python train.py --attn_scale=0.125 --init_std_up=0.0361 --decay_shape="sqrt"
Below are experts of layer 6 (counted from 0) of a mixture-of-experts language model. Rows are named router (the router's row for the expert), gate (a neuron's input weights, with its number), up (a neuron's input weights, with its number) and show model dimensions 0-191. Each number is 500 + 40 x the weight over its row's rms, rounded and kept within 0 to 999. Numbers have three digits each.
Before each expert's rows: "mostly gets" lists some tokens that are sent to it at least half of the time. This comes from a sample of Wikipedia text that the model never trained on.

# expert 16
mostly gets: ".m", " mar", " n", " mot", ">", " pot"
router:555517547517509487544491501544449593522531476407559544505582486453493545433525509507533476566480544530490521472500490518441536530509446585448470563408499495475523547496476549496481494445428513470407526453481477561429503463585483481423501552458427545534546472442551511506510470475516504430516539482458470479430543557555463511478455555538590496513425530478572477513561511524469493464446494463553480501443486508469498488529529464492535494518435478482455502530487476420519495529520491528503525511510434518546514495538472537516518528504530520514452549478582486454502475491520598471
gate0:457523509548464475514510433481470512540521453477539574486485483453535500579522437449411475465524560500500522493511552465458551491493469494457582504508518514546561566418593480491530564471490531451512481461457413541458453494494455467452512467520591522558477487492464501510558484526558503465492456536518576530521572481565457474469492550498517515464456577512472515554510487486538489471474488534491423482482510521476422526492492582524441419473475444427519493491444583554503513560510534556449540495478468491458502467569559486485508457517496505568514476447491554469579541506499480478
up0:541487501494397492484480457468515413368469395464444479485510519448482617448484472486475480415482499515494562541484435480586560504443556467501460484532511484537535518568455560495520499497472504585435507493595531530517544529448499566509485501468418486531519569504514478532501548553471486492481490452493483542548497510485530493521536458455542435497498532464458474514476515515568562528532521504505539493475541466436525507455596501473529492457504546538462569513450519462465542515466499558472477496449517460502527517475545525455445439495563529488498517496487503480452512545498555449
gate1:576460564397493452540506515546484487477418599556461517495558476471492504450495485460550479612484479421487529531468481451469500550493416486578505557493489466486457465487481463453482522540550506496533510541496465560488404523468585523466417450475527469497543483481489519479600452452437485449472531455433534541443478558525517534531467526510472464458488466469546450499528546539463556473486483539485525498501463524457502470514502460556483456523544476488494525517508420528541472541476524417502510469533557501503506535494419462557535533513425488475525516467510543502502507541421483514
up1:465568506470492459487499469486449514568437547525540617449555526505582461467472549486441529517444520485503513488434561511394516573508460550398461520426488529479537544497479427502413534560502535491441440500419456497525536511447536494495520494483473567508512526536502481536548558529438552558512488539553462475527507538511502529533434530465475435491483523528540503479458527460502503528506422466574490472481484515537461498527482465486559429474485446507496463519450422431569490519453534473525474468525470504478483525510525535508470393536514508537507497551556507446512484502502471468

# expert 17
mostly gets: " William", " Thomas", " David", " Robert", " Peter", "ney"
router:511456482483585549430570535513527528515499463479482532453505507466494494472534488522498506503501513568440458529461490517449496520530499528510497547452463434506482444456511521505528540460478521558478504510503490467419453536528544498453506585438475461518548481425482495475462487440540440428498512503416470464458476471513511476426499514495543419613483561470530466504488508418476513489547527399483403535448468463484590494502532495593529493502378477560485511508482458474464507537446465508476487587528517487572530509509452529432509458543441477513486563507460481471473510470494493448
gate0:498455476431485500443554475432473468479492543561467417452482459502447473543490445442511461433505475476540520546491438517505447521522539497528447461464433479506465487475579458473539526452467469503508454483548478508502509430529503469575550567537476475484511492421542475491495518492535499443491572460470453489503459466575509512457523514516477465564498541547473535447520560489415505484507505478450545519415513470480507446494563453525572453432483559415508446530542424488443474498566534408506483493558496500557417506548458513493445510513467493522553545475469469543470548514551545475
up0:488519545559452486502459513494463457533461496408482478550524559498553506541561507515492518531468578460561507561536515475507538453518453452465439445532521530499552480480483541574539461493508549413476503497483469522508583491511513512458453463445505511472475446542554528469484542521515516566501400507536511431578426563431495486489484525499477515493515554450536568484453397520487525462443438528483483477526478494513510502527479486471443529519510514582539432507541533513483509437452546480481526428526584544454527472482516488478426600468527510557484513551505564529520557495562463471
gate1:544520462544586470525563510459524510546530498511533445411495531454462470450562419487505431493523516557470584487442555474428479492524504566555486458495458515454432466545455475512451464436497537559541458483509474575518513492502527501498473543499483546488477525456523439515456510430486471457572469413486455484457455545461443556506498496599416556460526458527529467474495520508515517466440465492492542527504559533427504448529515454539566503494437511461482563508518454523512503462529528512395532568497533524492513544490452509485534477558482550558530522504549555536478492489514506448
up1:480578483498477447450489526583432526570500542552473532499492491549474495597518558537426520505481419527462483539462437559495506578505524481525486478562521493546540484480515506492557496589535497497464586482499510449473449464435504482519477476505486482497477523561489573463458446508509467529490490495491462582575562515483484465481491467454573511525507536476478502523459463467516488502522518461470478470498424445479555512431502528455433508569527474543596506523534534486433445487502513466526584467405474504486538532447518570497495504458496428522408549486522532438529469566488533508

# expert 23
mostly gets: "ñ", "ș", "ă", "ía", " Juan", " Š"
router:553537468475538417527519526536444504473518519462506544485602523474513487545516490591522464545534444519504499559493507506554484524527555536493502560465467451519549545445567514532447496463489465499499502474482505489508541560509485449481450556481434494474477473429475488521421440474491492434524517472438398472505491430464505466410510523502523534537456478511545422538501447542448447480538474464501510475464480473400478480514482509536462484541445566501435412452521478495490506503494408539457493476487481473514562487552413548405489493505516495530455564523528519509527449438575463470
gate0:517448536499497494451502498536473480509472505459440538458498530518446445492454539457519549481512477528493394500432551515547506465535535478508437503602554427558458536557551491558533438500500548492482522519456494477500575451506468499430523515437496516442490386466450537539433508479544509478518536473513484536519499479480502533500496533549449519415529559473505533452576509438514483465504530547491521484467459477529492511453544595528549520519416553458493517461555488474509499506479482469482554570517463553512513529486529490437367571445462489511519468542523475496476508401499459474
up0:496516545488481476506484516539598457437502431543524406505510497559498587527459533430501515505436560483506479494453450467507504496500473439449482434444508531599484536515538479423515532450533545478416459435514486477432488558488457504488589483503477496511513534469543479472527484435526515529492502535457501506492559486530526495455471487587497514488521406466524473519528506486459496538501516509497550549557548518551532420604506473519472494518465478560489421517429450506570545483430563497523523539550430563478469567475471536513525480448501532438481483489482508545458551505469469466
gate1:528497499520501519485449595457536424454515545538524531523480518425477549494422466562440484573489468496433493494578509536432521550442543468495444503502493482500490500478601499531538441502489495517482459515534457546451469463479467490605534548484478494569520503543468475432564543449450477461465509558507552499548498491447568572501534528544509531469551495522457506460441473453478530508493454568468497516437456486560501474469502557432450550513484471496581483517512492547495498490460471470426562494506497492504530520509413490496448521593516491548505547481479512514489533465429411549
up1:480465441482480486518495564501499459389546489524491475552512509452532385491498475529533514532484529445573571502485460417456538526487518503460478445444504539460472478511453438583521508428478466568546481522467440568460443503435437493578550463516485481543447544434462513503525548426500457442542547518512534440515477498407554512508515530470490474481579454538501521417532461523478492527483478567500501450432460482470553533515472514465499540491456488475491475500548450494458551535496503461440571478526463477450511497522460502491525540536531544483499496473470574544498529570557475534

# expert 1
mostly gets: " tra", "u", "pe", " metres", "″E", " kg"
router:539465437537534501509482524519470551500506502483537515469463533467542496473496529539525453514410481526517504486573507533461468542606487518461483529456529483480539445438529563485531472452454534533490458555442539546449503508502479414481454495454400540563541426462509481523454491518520442497536528508483487504493416525483469507481447540596545432564439549496543391501551520474499555457474493540540459489536489516493475401533589526530430495516459476490481471476504454509504461545517462529469498515496510421582521418472462465472557460483493513489505536480570488424488538471531496550
gate0:507500476471517480492468414499476433486463555469510597454446513521501509534457468562522435391473531462552590449436506441535430471557496507492495521467526544544422424522551492548468470444485534453546518565433542491494488585544488404478476482535514473454468447510505539452543467456515495575415505530501482522530578546521505527528436530486508514531446476519534508548463529527505514472471515485538548436518501535487410519581517451496494577498455448477499532498534492528496490486491451495450471463441439544541511496512528518490540518433543480492571439476529550512507517478523498485
up0:488515514512491514434532479508554501544549524550556464509515527515528466549460470497572499537478521471648458518534494515512469572505474489517565487510487486521461491438532575474473480498423563481473518481515557499464543499545518470482536473480462523563444502532489551495436442589493448502438575497526453515585499506506464488465514442542541503530493459582554496491544513521530481503461517425490530398536463553498487544532456448477475481582514435540452522474519433525467447524532491501496461511504421462438443485506508493403536557442554516534484486464518568556536508476492472432
gate1:446551514501443545408535495518471504510494554465484471524454564503482539508531492494526503572510510522484513537470486525523543542512524526610507521495541458546437520535533510559487570545489430505465472492546510477454541476506504552491448470575473566467471465560430548505453472503452524530511476499454534379505533538436531487501551453526569578476524550447466472505453449503528448529509467531470544481516533490513561391502448485520482408544446427473478544489565435494485449447493459559476486520555472468507551496552553503504508528562511529488464437517510491444475419475538504523
up1:474499502443517521487567540471495536472499488540491502439529499477545565509451505596426500454587554493511474508494538517468540550523497502488484481443451417568512515578504522503525564542481496535481458474499543478503521541481465483402452459491447498596560463452531534548487453467491537501415492471435507504532457486536484520481525434513574553533488573429532502498482530533601556568499459503432505559522584516478500511547546521497473509434464452516519513493499468487518533547521494481515489512627479588484442482494526461473506559497528526466462467540487565474472455485468455455

# expert 21
mostly gets: " he", " she", " they", " They", " It", "He"
router:496523535518542476461481511485491489468470485513504557448573543445539557473522579518518499540463489586515548494487497423499522512489471508455470535427429457532493523482588540516510488496451534494445513467523506502421522463532537486422519565489470526548519453452523547470474482478583525445514550477490436465430454604425482422430554533515548487542420506546551477503559522428552505482527440499528459546454437468479460491480539537571491465504453476496481499561487530402498500555511483509490444499458462493515474476548521492501519487499525435485464511497510432440551472400531529499
gate1:530570542487493502520452548488502543556519523558497538433404463527469469471508479492523551490462474490514454542446466510495532506502444470588566467475484407541554537534531503525462528501480505420516589495537465456500510456550483517445529502426458469532537511525424506538462557519514495516467520465427555496540526534538534482540479517416543513504460476490527515499432524487442485509470536454551484538493471508548544474484487487535492452490499536532431510508510470526537484454551388402486500534501538451540527520562492460517547493579498541488386580483494467511485532509411502412
up1:487526458546533469517467515510513478494539481520490476496563451460509474489386558487507532566503488436533518530457492528427515483431482525479435516523532497579480476487453494629488448457460471584505518484442540506399593468490510491481488574506588558481478531493481482475497532469443486491506450473484462532466492526504521462517551415466504492471486473512490457432503463534516498525499516556515476436436444530521506512490579482415486544496480507504547531516456513504486548484415498554455501551570504522454451469459595560526492538478495522495496534598510501474409452492516547545
gate2:499443511482465514436517557442540572431510565503547519527539516465445492564521552527492502492529468520555598517501424562470435498515483451466555542544503520579493452494579526451515578537429464446458473531492520488456500505546546489482427496489484491505553435511535515493492469614513505523462545475467553524476598475535502513511506602570476469483428482528514553493477507489469520494540539508512474505560466471545502521474517557492547506484495514483489524483554501446592500504590523466545486527406477460519521476517454485487496547500449441444511505495436422455480564505464508488
up2:500477460452506521539480450487502468529498525558541443454476539516570522561543449422545537463542508558463513429487457495455517485432479566540560435531492435518489535476491530499556462468376535447539480532555472568495518463544481544519492566440501548449454512498499416489429580503510578506464553470486435508463473467468435440444471520451507458523482548481516470523534504469481481426481475580440497511501460551478494510488525537530474578622544561474472515476477494488509493488442514551536459469497474512468470522455486483539510463553435457516477474491501531562524474494456484528

# expert 14
mostly gets: " ens", " Whit", " Gill", " Lud", " Kam", " Ke"
router:477516465503549487584504469513545518461523488434499566515566505491459545519455496553492487504500485491459559473478533442533565552526489611488478501493412497500529434523524525488472514466477475492446532433432526540511513466506521449465453493519519536478520458409540567554374480404562525505422530514479416500513488507501440514412469508489589522561476523508526507566559511462541468500558440443498469519469455471477483434510505533524547468503431503534434540516501452466478512502416462468503475532511450524507464497516483542488526495496495579533446527554577474490505484483505566531
gate1:422532499511485462527456429486500492439509546416522524516456541513558461573471469562450428446547410468469496548536480485513519451497491516464523494485547506495457490565463496530493469454466460497450461559473499473471531446471493531455582477486404439528515535492517494582543546486482530445514488529413526520474503514550518485477391499495506475552513505514515556551462528559490427546442468439565480421467530492534539546510511552504516498457483534467510540476508467465461441499521460579532424510500445488562475485531513529486493527470567506507529565449496482447483511409519588501
up1:411545520478562442448526478458507506428499463449523529477471555454528485500421458457489492449574478496521491490519498475533479509511546477498483563491550502413493473514528424521533519482486507509517516549415586453503569480487494488508585503504436424490559476529442499443485528466498451464486575486477496496489458468488423511428516456444529425482492541485592465551543542474557518491489492541538440440519499485553485505529575469517462500449415490550534527510546423513499499428489519492479493524437569543518503428508493489560480479598532526493471510448545593514488480476518492491
gate2:515504467508453482476513446546457501512528448457488571525426472470479456497471503556554520520525461562484557518427511475531556500479525521480479504484484509481559485564454472525474491540555487490529574533515423464560490510470489517481493502412508552471496506495477506536435581486511576511488486485494549492554501486434500458497437436491524487545508480535526539517534555388445535456463464486504495424434501512460487527466511579503498581473464483587547518469450484529469536531564455467478534528554433478489517411459487506391515456477558478486490520506406476494512514450427397468
up2:529510530515543501575573467576521521448488517567511458494581471487455428453517477546496489537481440507493537419528491481552443460466516514454511529503468517501461532500488461454442539497546363494528553451454438469498485511490455451471449531481451466413534552453470436526491505520473485550536498487519501434514455545427501579523432461512500536449452572500536466536493468534494540439492418519425533536552499466530545486591441490483477467534477520517544534463491508536488578516426514513460506532461485542515519507502508528480448489570465441469512506471491527449505559479575488457

# expert 3
mostly gets: "olution", "ulations", " Egypt", "osis", "ion", " blood"
router:571433473515549592516597506501498540478480512495495557530505486448554513554542453497476481533475491491477499504493470546522447511573496586484451549448425508514514490482525566497502557433449449479381533472473495465466508536488499461469472450495522478489551467454543499544500558501475488485431483435446446571502532536503499410492445512587514462528465515526526468563496502499438497447488575501470490519535510443414533428539500494532559529498460511504466519529416428500411458526411487456496521438503469498510469499513459558446520503525498527488455520492509518465522586472541537482
gate1:506414525510515522533454528558481509480493523455521496480484454450469483508540450485484440422563487484530421453508567527525459489481442384496510487482517464461506484512513513491539530544538542541498496515460539461528455460468473451458460500541482605469541590486554532485525479478545459490478483533538541435551457430531491522405531544504553465489463477497464544493545523531404583462482455519472495446507507476540521538434502500476475498496450450559496550494533530511512507526467536526400535487530539460483521487509460471523547551544535512578530497411469538506615528526527412486
up1:518495431497533512522544536456487512544527431492544552528432480511505492492525491547489573420539487516405513557498531456509488504493541530480446498457505491474516527410470419480485513521534414520546511484419496529502534463580473507508506486525463401447525582513505554485461490475488496490539513475452533532524503493420512516456429550435496517542453505556498498507485487421474492448522470477518497562514501521466576497577533591491458518479528436527489481449523465561509474429454469443469485544514545449551529512563478426554445507440534583452474507498552508508450551522581515485
gate2:463494464564444473459435519510498547531516499513516512515475601512553514584516529531553393442468514484541552440455494520482557492499451491505493531452463492555481431524492538483483546485523550513488464478498436507559520475422522489487497553545566491529525565519463482525500502545535494510560494488444470436498477520527528493507489505485508491520496474412576463530476490406437544439475548476467457527514450507454452500476528459502429505514486572467537557412431458503527426484515508499528497596519516472494466476498554493536498541579480453392544455513453444447476453584494506511
up2:525489503387496513519555493429563538476506508526406517562513493527509510457455578541544508574535507473412528546430466504386495520462527540455496513476550517507482502534519476534522461499436417456519488435484546507464520494522557486465472454495503515533443443444491484408453518488520471499434473540530541569545528491464499504472412533483533549521474551521521521462533520559496476531437418493502497515538538480476467503539483492509507458497444497471409414524548480537449519487512597468471508497550505541500496504510435507483507473492502517538561527419487548598533504455534450495

# expert 9
mostly gets: "See", " Coordinates", " Genus", "=", " Website", " Phylum"
router:527471433498517456469532498509537493515491473494497605457484476467498521454491508477426428507480454544471608552478481494533543484545495560459450485422450515508459510531491512513441507517435462454415503525429439495460489523483473506529490507452495527539515514496464459575499448458539483483465566477482523448424473542504398516491469521554578494552468555561548454522524468432489504436455586484510470519510490462457476496482540503532465537421427570544488437462505508481490452491492377469485479520494496516517558496518432503523445488543550527509474526464528464438575471487545543476
gate0:467521463468479471511535470541555558502531520515476473479543467449467466531550451440532513512500542528488627569491492486522448538492491550581476504504505455413533513528505531468452479563449528508493499423492531517480474514541518398482542521460494509571535459456530527432492507467529517495493517416499517465517463453456497443505463469472528520450581551496558404482481437513569510447468472530502446538465493448521515545461525430573416480527454439503534517529473476537493466483491551495594470516438497512561447481467546451563432496495518543544479515420526521503545492514485428526
up0:519467535503467507534495453434533408468421485572489462527510494516502500437436516490491502485444529425537404439429512488523515487491435460550544467507450540532442546484493526476439556527487502506468507492483478473458492483435545609525469517517540455481433459592497474498493550517455491554513485525480489536516588489461471470465531469502477422472474535465535483565512564567512484547468464492511509529452546552437486427498481516526467476485486542510498475401474549522478531500497500519447499489510508447450464492597520608427527481479454528528514469496431427479455474452522462461
gate1:469458417533423513464453527499422468486527499447450557501446481516501492529465492507532562452519532510468557523417434509498531459464524572483461461513505500525458516517523485490533553554470521483466471500519485447506562534503509481616441497517486512518466521492516427520522470540516508579476475539551501481458374524530492551519423510536552507467454480462580517482465535508453533521551495422524498442372446503448511494500474553491538537511524444609422465523582459552506473515538537581516512521478447492532532542495487523498491504484526539535467523460503492537499506581506467483
up1:624442486482453476501435440537459498527393431554538501503556546541497472456511503487494478503424513484510510482530469489552554448469546460497479505520406406576445484500476493492555500473527530479539503501544478468511488511511584481470531522570497484475462476429583558416517519520492580471482491508476476476448526468442518463486580462453554496507436453571522540551514463486495475475530431484505456534517533487490449519447536505516516484529527473509545538497502513505513546560512524522417594476479463498501410499504570488503461563530547502509511457533432461478482459482432515492

# expert 12
mostly gets: " called", " described", "ized", " gave", " how", " said"
router:527440429536480508547499525502498501495538436487500515515532496434551521438467444590543530525450453510457525463571409455449458526542504516469436558458451504521536476504500537563513522441452466509439530481421439536434549456570474509505454552370470516502497468458432483526453504530500473461530510455464494498491514500475499537428501507449488469529432547485530427501502455395527519500524531510491457452440433549464525459462484502515509476502449480471497490554482492480485471602456464547545477494524495496519565501520494438448408467485499549461501560479559466463514482488479512450
gate0:444504399545418526466459473537555443545488548553499525526494481524497529496553500447475429559487521461497589457578485496511485447504467527549481510448482443547451524511542534527440455522500457564491503527550402507494522564542491398465499482522461546564509454543577476484468541414525467472538471504487497479524487510470531509492492510461510419525448433476496520478451499485521558530461444510545502457549538486526577462454489463461494469512474529513432458484547520528423473544483528498472474484543469500423503473456499482477564552491414522485486470514494474504468530510454413401
up0:532526477470494496496481515517439512525500466512543573514464537508439533486533454510499455456524500503443462484429558518543549555451486501511471489520488524448539562556537480555445518492471436486491542466411460457557525549455460556433539461491482485447508503539535513533450460513518463445543439466602546551533474480452418493469490467509502406500540486506508518518435492561538588480489460474494468455518515440504535576557590437516525453410464498509485555516559511524408481476473456506483489462515514524463480506485528415465444497602548471480506484494462494492437530490430534498
gate1:522453473526504472514429480543434517507503565461451454565518475476492564514491492569510555535391505483579503557515444520471562503413498506464469419484509489461533502475561503425553471502440585537437452502492505473482556498448480400478504540471585452522458499495460453535465469523579452525510525488478491470508547549516439549494490408489436512505423446439510423510522490494422534502488407465550462519478540523496501451516434462499543471435422445488532491492490506484522434507437490550538563512489524470479470526492521526462460502529508450513504519529504538521512489483486484524
up1:563390542508502522491433547485526445519524530458430470479533477481587463431485535491445517532495489480506496508513512468482515460464530550498468436501546511544458470498611446462527441569479537514445551517465530501470475457471503400505465523513553452472474442509491492614512458492528421566475478548510497571608554574486504486488531466424524494500460446470484498502560505486455528519508532461505509566521519540578534488466554433465484528475491498486483564405489473491566497541534524523526531478487513471491501473566511464431528499489429515488529424511455491452504512494548520465

# expert 20
mostly gets: " film", " debut", " films", " car", " run", " music"
router:472443529502452423475427514513459577511486492447493572519528559465552476519523537538512478544443456504463494494485539551463558568568421586452481478468427472510506483431558482515545467485464498502428497493443502527490419398537524460536512516464477453486456469442467473519449460493537449511500535486430504485529447534399439460450504515538519540520404512505499451479494511436475509480484579473504459442475450475537508472528467548486483447460460475496485481472469473461459463503468447494486534495438467436514575506522467533453508456532499573549473526449530461484503454490490580462
gate0:461497560556528478405537491533482512481535463476482527518492497418498475486519542523545520433482497511480465415526522466467499424513540525588475545566502536545551524466508479464448503466539531457504473468521537425532518504548522466547518513507429507484487458550485483398485521530504463476548481435520564494469456478535492490443473498501503520537422440486506485499406480450461526488458453509619489482524501476512475441491473604430516498485524522480540580506510455444511472488456482452570482529543456473508534528565533463464455534561441517529490502577517533413569525494586531474
up0:510464505498484491482477553515568497557431568490543543533471452538445516533427513493517483538587537515428573489512570514543476504520502545409507477439449511549436470596472488541500524505513509526508546500456522475480492529468457545557505438463463547474506547522445558551525425530488501513471475492500518521575542492447475486481465503514494501598449524437451521480509507549509498467521547512456483518511578509507476524488536464474580578493491551481501499508502509546480537440502437492403486485463603548524474506471406521472460475563559545566447546543488529520494461537483462423
gate1:555515496469544523516465484496516538519475555481427514526491532464498527498498509557563449462499464503515526490483555510456461514470524565501595502521464525574483463550561578525559515463506435568506510491502602515533526511460479467599455503492437493445467493493548410456478529512537523534569507572500478503534547509447504520541542428562483480522507505605560547493479548513528495494489545516542442454500520435479586415565536473501508507498454511481504461498543523481508494518513465500470522445540451459474511521524467497522491488555476604559502513492495449481510540531436525644
up1:584529515588540433498485504491498566472412536458480549482448528475487509467525440577529436455502465506564584456467475536467487454552537457414467463521471497513445417553546558525488493519465473504505588545479515478439492504478512559510496394504524553405559536452506436527498501481521547586480516508515451540555523430486534482503524442493567529471501496569470505446502539512468553474495524433465462497506486508499509494539506486494484559444458507515431460467448514583520485510549511526447479488534507498472518469461446547491520536544516456502472515545470494504554557563462516564

# expert 0
mostly gets: " inc", " conf", " ad", " inf", " newly", " abs"
router:552457545515520535474516529529517519541476440501537508463452530456557563485574544560500445538493500520418479450492497455437544579507524613492447525528346555509575537531502540531497494482477458490437507510447509482485530467491573481461475497473505544563482452502522447468460473452542448560509560504527512443494480503484473477476498535578557506525500489503526423511525520534494525449488479460462504482516498414441517432479494610506503452495504521509516505501442448509477453596459470396479468497514494464485534466517477475525509456508481525434473528492604497481491526451529483497
gate1:469458492531435460458505521513460567487547500528484470473482537521528473426467474574475466459544560484495531429512459487538508449517520524526411544492573564515516458524527473537530428565508572541438565426531461520564498523536517467492508446575502467524499425467472451489520522423470405492471512547559516490496477500543530486502532484431500466566484502455497570559485519455493467419472521460571426552568482559476556507496440503529422494487476491475474500512514560510492485462457523507530518529518438473531521503440494542480459467500431491453489509526478416475428589481489468542
up1:507480518534426485524476453551493475467537542466529445510506494508527388493543519518512570468501446527405396462459506404507520470542489561466445559554457550442518432464550463464467535487487536524511536495472486526474504483502489532531597513487491502445461453550524466460555516495521467529452516508511482493508532436523469480456460527494482435466500472497479455485533598386458528488500467503505440579598543541483570639518464497559515479484539451567508503510551494482486457477498515517540476480532560518491483512459481532521446513518461469510415461483501473490496509528539528492
gate2:548529455498468475460467486485474445550465452438472548534451485514462463542521543574568441505492558487528522486519518523481513511509508477521504478506449491465508504539474409484467536494515503447513493459445458419470499414499505468524446509550527495482503491431519447506498512528537512480495479556488482495444534471497517518385451510538461446468570537494498523618466502500565539429458456464554571519599558541481505451510458560504528483492498551572573410516459498461529447534523506513536510570484529534451462525568417518508457499505539486456515479524604481586501519460536501513
up2:469518483513495452494494499523500453449502488469509549509498478454467576525493409498536496500476528430557461540434523434555535549474529473436481508471496472458489492495516488446573489572469450500451546516521588492510581497502497583481509564487515482514515520502481536525553469466400531467513520516490518465552432483526479551519528439478545450411488493439490413539530452481502443540465537467502505483397418500508536565452481481479502476461478541471470509543534414501520504460537511495438477517499477432540472529479445571431539509496444416536496510477497513471450484611546562505

# expert 22
mostly gets: " in", "In", " MPC", " In", " —;", " Yes"
router:522465462494504515548562494521535514509489448441551534474554484429476534546531547514415471491473441485474436501557475470488540534539542527462520520508450538516512414512509459541471507410497481484471513508487472441409501544505560495520472516447477478548565500415560579531491474449567440479462513418500469488496506476437439477479553522526511541536455534515575525547473491483533458467471467477484496502468402418457486409510528490572486499507517476541447482556403447441509477521518478463481562493475482529562457503533414466514481480508528505501445552457538509430512559465530544490
gate0:502504486515543596445588476473491489483425525562524468498517490452448382520545487510518506475542534514531537528501531439514511487513482605410519490563468474495529482463537542566492462476495461519496498490490525445468374535519498500596511468477476451499573468505496455534524480493498484585430595560478542524535467495444550487529516569538511549451515458497529448474498508441519511519512525491535446530479501507507553456405521462484487555550498528454547515466435524545470545475442491491510535463498510509462474407462485459486448515509541487500547421482534480499553463488518543567
up0:429481522539560471494524494535487505518438510478537496523516500488538497483407570458536522544505468482519511495564481569573472438571477545498513451528527393535532486524492506497534478431455530536505459530458566482461484465445514412562568537478503508569632517452473464472487496470514486521512466511541453479519494540483486561497532466454516510563520526503504519491485467463491475466535573546548448535553461521534494455502481567553533538459545501511545519540516533464551556506481565479450505494531439529475475463483533504575617468477523481497541530496472467468529501644483455479
gate1:432529510483466518480472466468529475486463542400515518494492523515449551488474546586532470569474484539491476484514400503466523491467443513560466512511534504504559548545522534449505535448483462491456514465413543499564449512488343527473558457482527461458540469480454572466509571547562491518552495475466525475454523533560512415491449510428514520524483532527545499469461546477491485467471504482482469519497458537441552537580488451429496466484449529501467498524528516510474498482464440501520506501473510392479513496490534426520465477532538481425527462497530507487488414410554516538
up1:442502433584396430459521560531532501518535483463417507549519448474462473589464478458492468561470546546508538526522437511496557500517456443548470533503513553496548484494544507458474464571559516492443519525473448501497481552456496573509463425549480522494579489469474530474478462541481522508509431542540497542480496484563433501447510489518498419527510517517519477555488544475493507497513486479501565517537447496442458571483522494499464387482409496519490521453549578494451569572511541459471478560494457549499501529479454544529502491421514547514559550542487518508430502519520478516

# expert 18
mostly gets: " Apps", " Pld", " Score", "|---|---|---|---", "st", " GF"
router:473498539492540455495492528493473501542449512458514556458527540453536486471512483517486504494470444506477557495487533478469485530518471619429471528522427479470490445522524469457510477508431460507442496468442518510456497475458598486494536626447507501528559473442472504607485410478501487503534560513458479549445417518504460489475512551524547470507454491493523496530540496540522499499488472413564487540522508484511500449495522498558542500550437470485475463501520427507515529476470503507457550476515474430561525478585430565495589417555556568494553510485537467465472486465515598494
gate0:501507437428461473510452474487453497464464570529443490513434449499415470455443487515593493523509523512557543481493478481451531487509504515442447489458499572517477469492609496523447440518502525527479511428489473428579457440497530459462478469464470484528473474446532571513578504508487478468480531512553457524532392549406409593515490537417544468468527495493475534494431507551436500590531522467529530483529489461414500491546514474524514497532544533466471495537453502506455473536476578534491560478461430511445517477518509484500526491490486479446484490426518519509523495511461469484
up0:505468549529505569480456511516484518548516456500520468500480510525500522422526509527459433514466525398542458545539571524461480553498496569440525499479501419485493507519479519499426528538561451482495521509558536538488548531478550492453498452606475471456494462527438491465462526535506518526561569422549526534433488506422564513468530463501497387521458535508528437464551538420573526486473467493469472500512489412565532527478399493519431498483553530470522507488530537480465454548537546494454541515521463449428463546514487575509490446507524521527525543519520439513532508527515440517
gate1:453512553486525419504502491525506546558513570524480417486425537520493596500460536525528524585531531543555471451571497417506559484493532524520444423486482479560472456520550497492555476482544526476509428543557525480433437527501495420526538490473486554483524485495559462512471552477535464455535567506467507532496494522510515451469520447515463522472492488557460537442455443490501488486454551546524486529518491527433487532468508485493585463451526503494430521376541443525444462524494516528473443494512496488564538557526431540426425459471516473492482500550522448530432536492538529493
up1:544499542483580476517510533530463476508462571461492438551531514569587488481549522515501458575464503510515469441528466460548514464495596535611573459498496450483456515539544451507547491432508489519481494504460575467485548540453514511476505467496502459486517483506577510439518490458538574476500521506461504558422541546527551555489485481520406507378471490565444542481462510505471528471463450495518458495531485521452505475527440445469481564498525548511443538515427490488523455471521486488509486491516508465510485466535410543458541423521467479523460529462521526481391480479518545442

# expert 11
mostly gets: " than", " over", " around", " along", " under", " until"
router:503434493557501516475557508558512483505478496452467558500586441478541564467533527568509408529489518505486505492504459510496604592565434503435468512486419596466561485438497550575528482398536437447482489429488465468440525464483492540508446502434475498507562494531545464485503455509552496532509568410510451514493525556469465474482514512572547468500495455588523467475553458516507500510532518438504477500464400462464487453471512521532529453526470528482525536542417490483499481561444478470458433486492478491511521508582437504496508503518537481495477511514490509483523520464505534480
gate1:544479519486480448528438487536530484456517417472560492531495467533512455459481535483520517452519490475561522512530446526484511481525482413453505484498516500566552471533544537467480464436518476522614490529558533454462513502461524540587525535481529407449530504379561469508471459501481474513492463477436535484494543524475478442503562511486523522441567486514495492532475490442501465463527557444497538565560480483493515518407501454458453450536541532497414571523429499471492505548499554499600494492512454466438504517499477560436498475464461497523548466489575545519575494458580511506
up1:472521475522492508544544501535460469522512548531501487564507522466512536509469463436493518478532457497476504453469486499429469498503521562514500584463406462471525560525528490529507465486479512507550502444442557471479504544495448506482470589495615505496519540475478545488517553476483485478504554512449504480506481570555521485491514464486483517520539416474494565454441489493484549518495558452491444404520497515476486481519536516440418488466559499513496419478490552594412557508476531503416446558516520492505525567445466588602509407494548513499457506524492536489482477454429518594
gate2:498560510455484494515537491489532550522452556427563529581478441521509549493509494492617578504469540500519539519481488529509517508540527535523507513460563457542511407525574586506496446476425511546439409466514477520525476484566480530515436482529489572488550506437460503546519485551543508458528493554571477546557450518536506530471529536440470533492515469451475509488471480549505436429550566555490498486568467510471447457494543528506474542469480580592521412504534573472501528517499518565454534524536471476503531523555469503462494517463498508481435479463426486516538536518459501532
up2:491495435446498523462547511473548495517510553500512517448510526478401508477520529459486526526507433430543483507459456570515526471492492464502523466444457514538424538486525466462576525498464480471494484495557504390458590464428528520450527591504503378501558567580580505567517458481487482560508520579461494496535594457469461471514456586502512512536394539527453459469519513477512501508425501483497454446457535473496499521493541481512499493441478492463501524539464504422527528541502503517495468445487537573525521457472546534498486499512450483495527503443540532455444444483466509515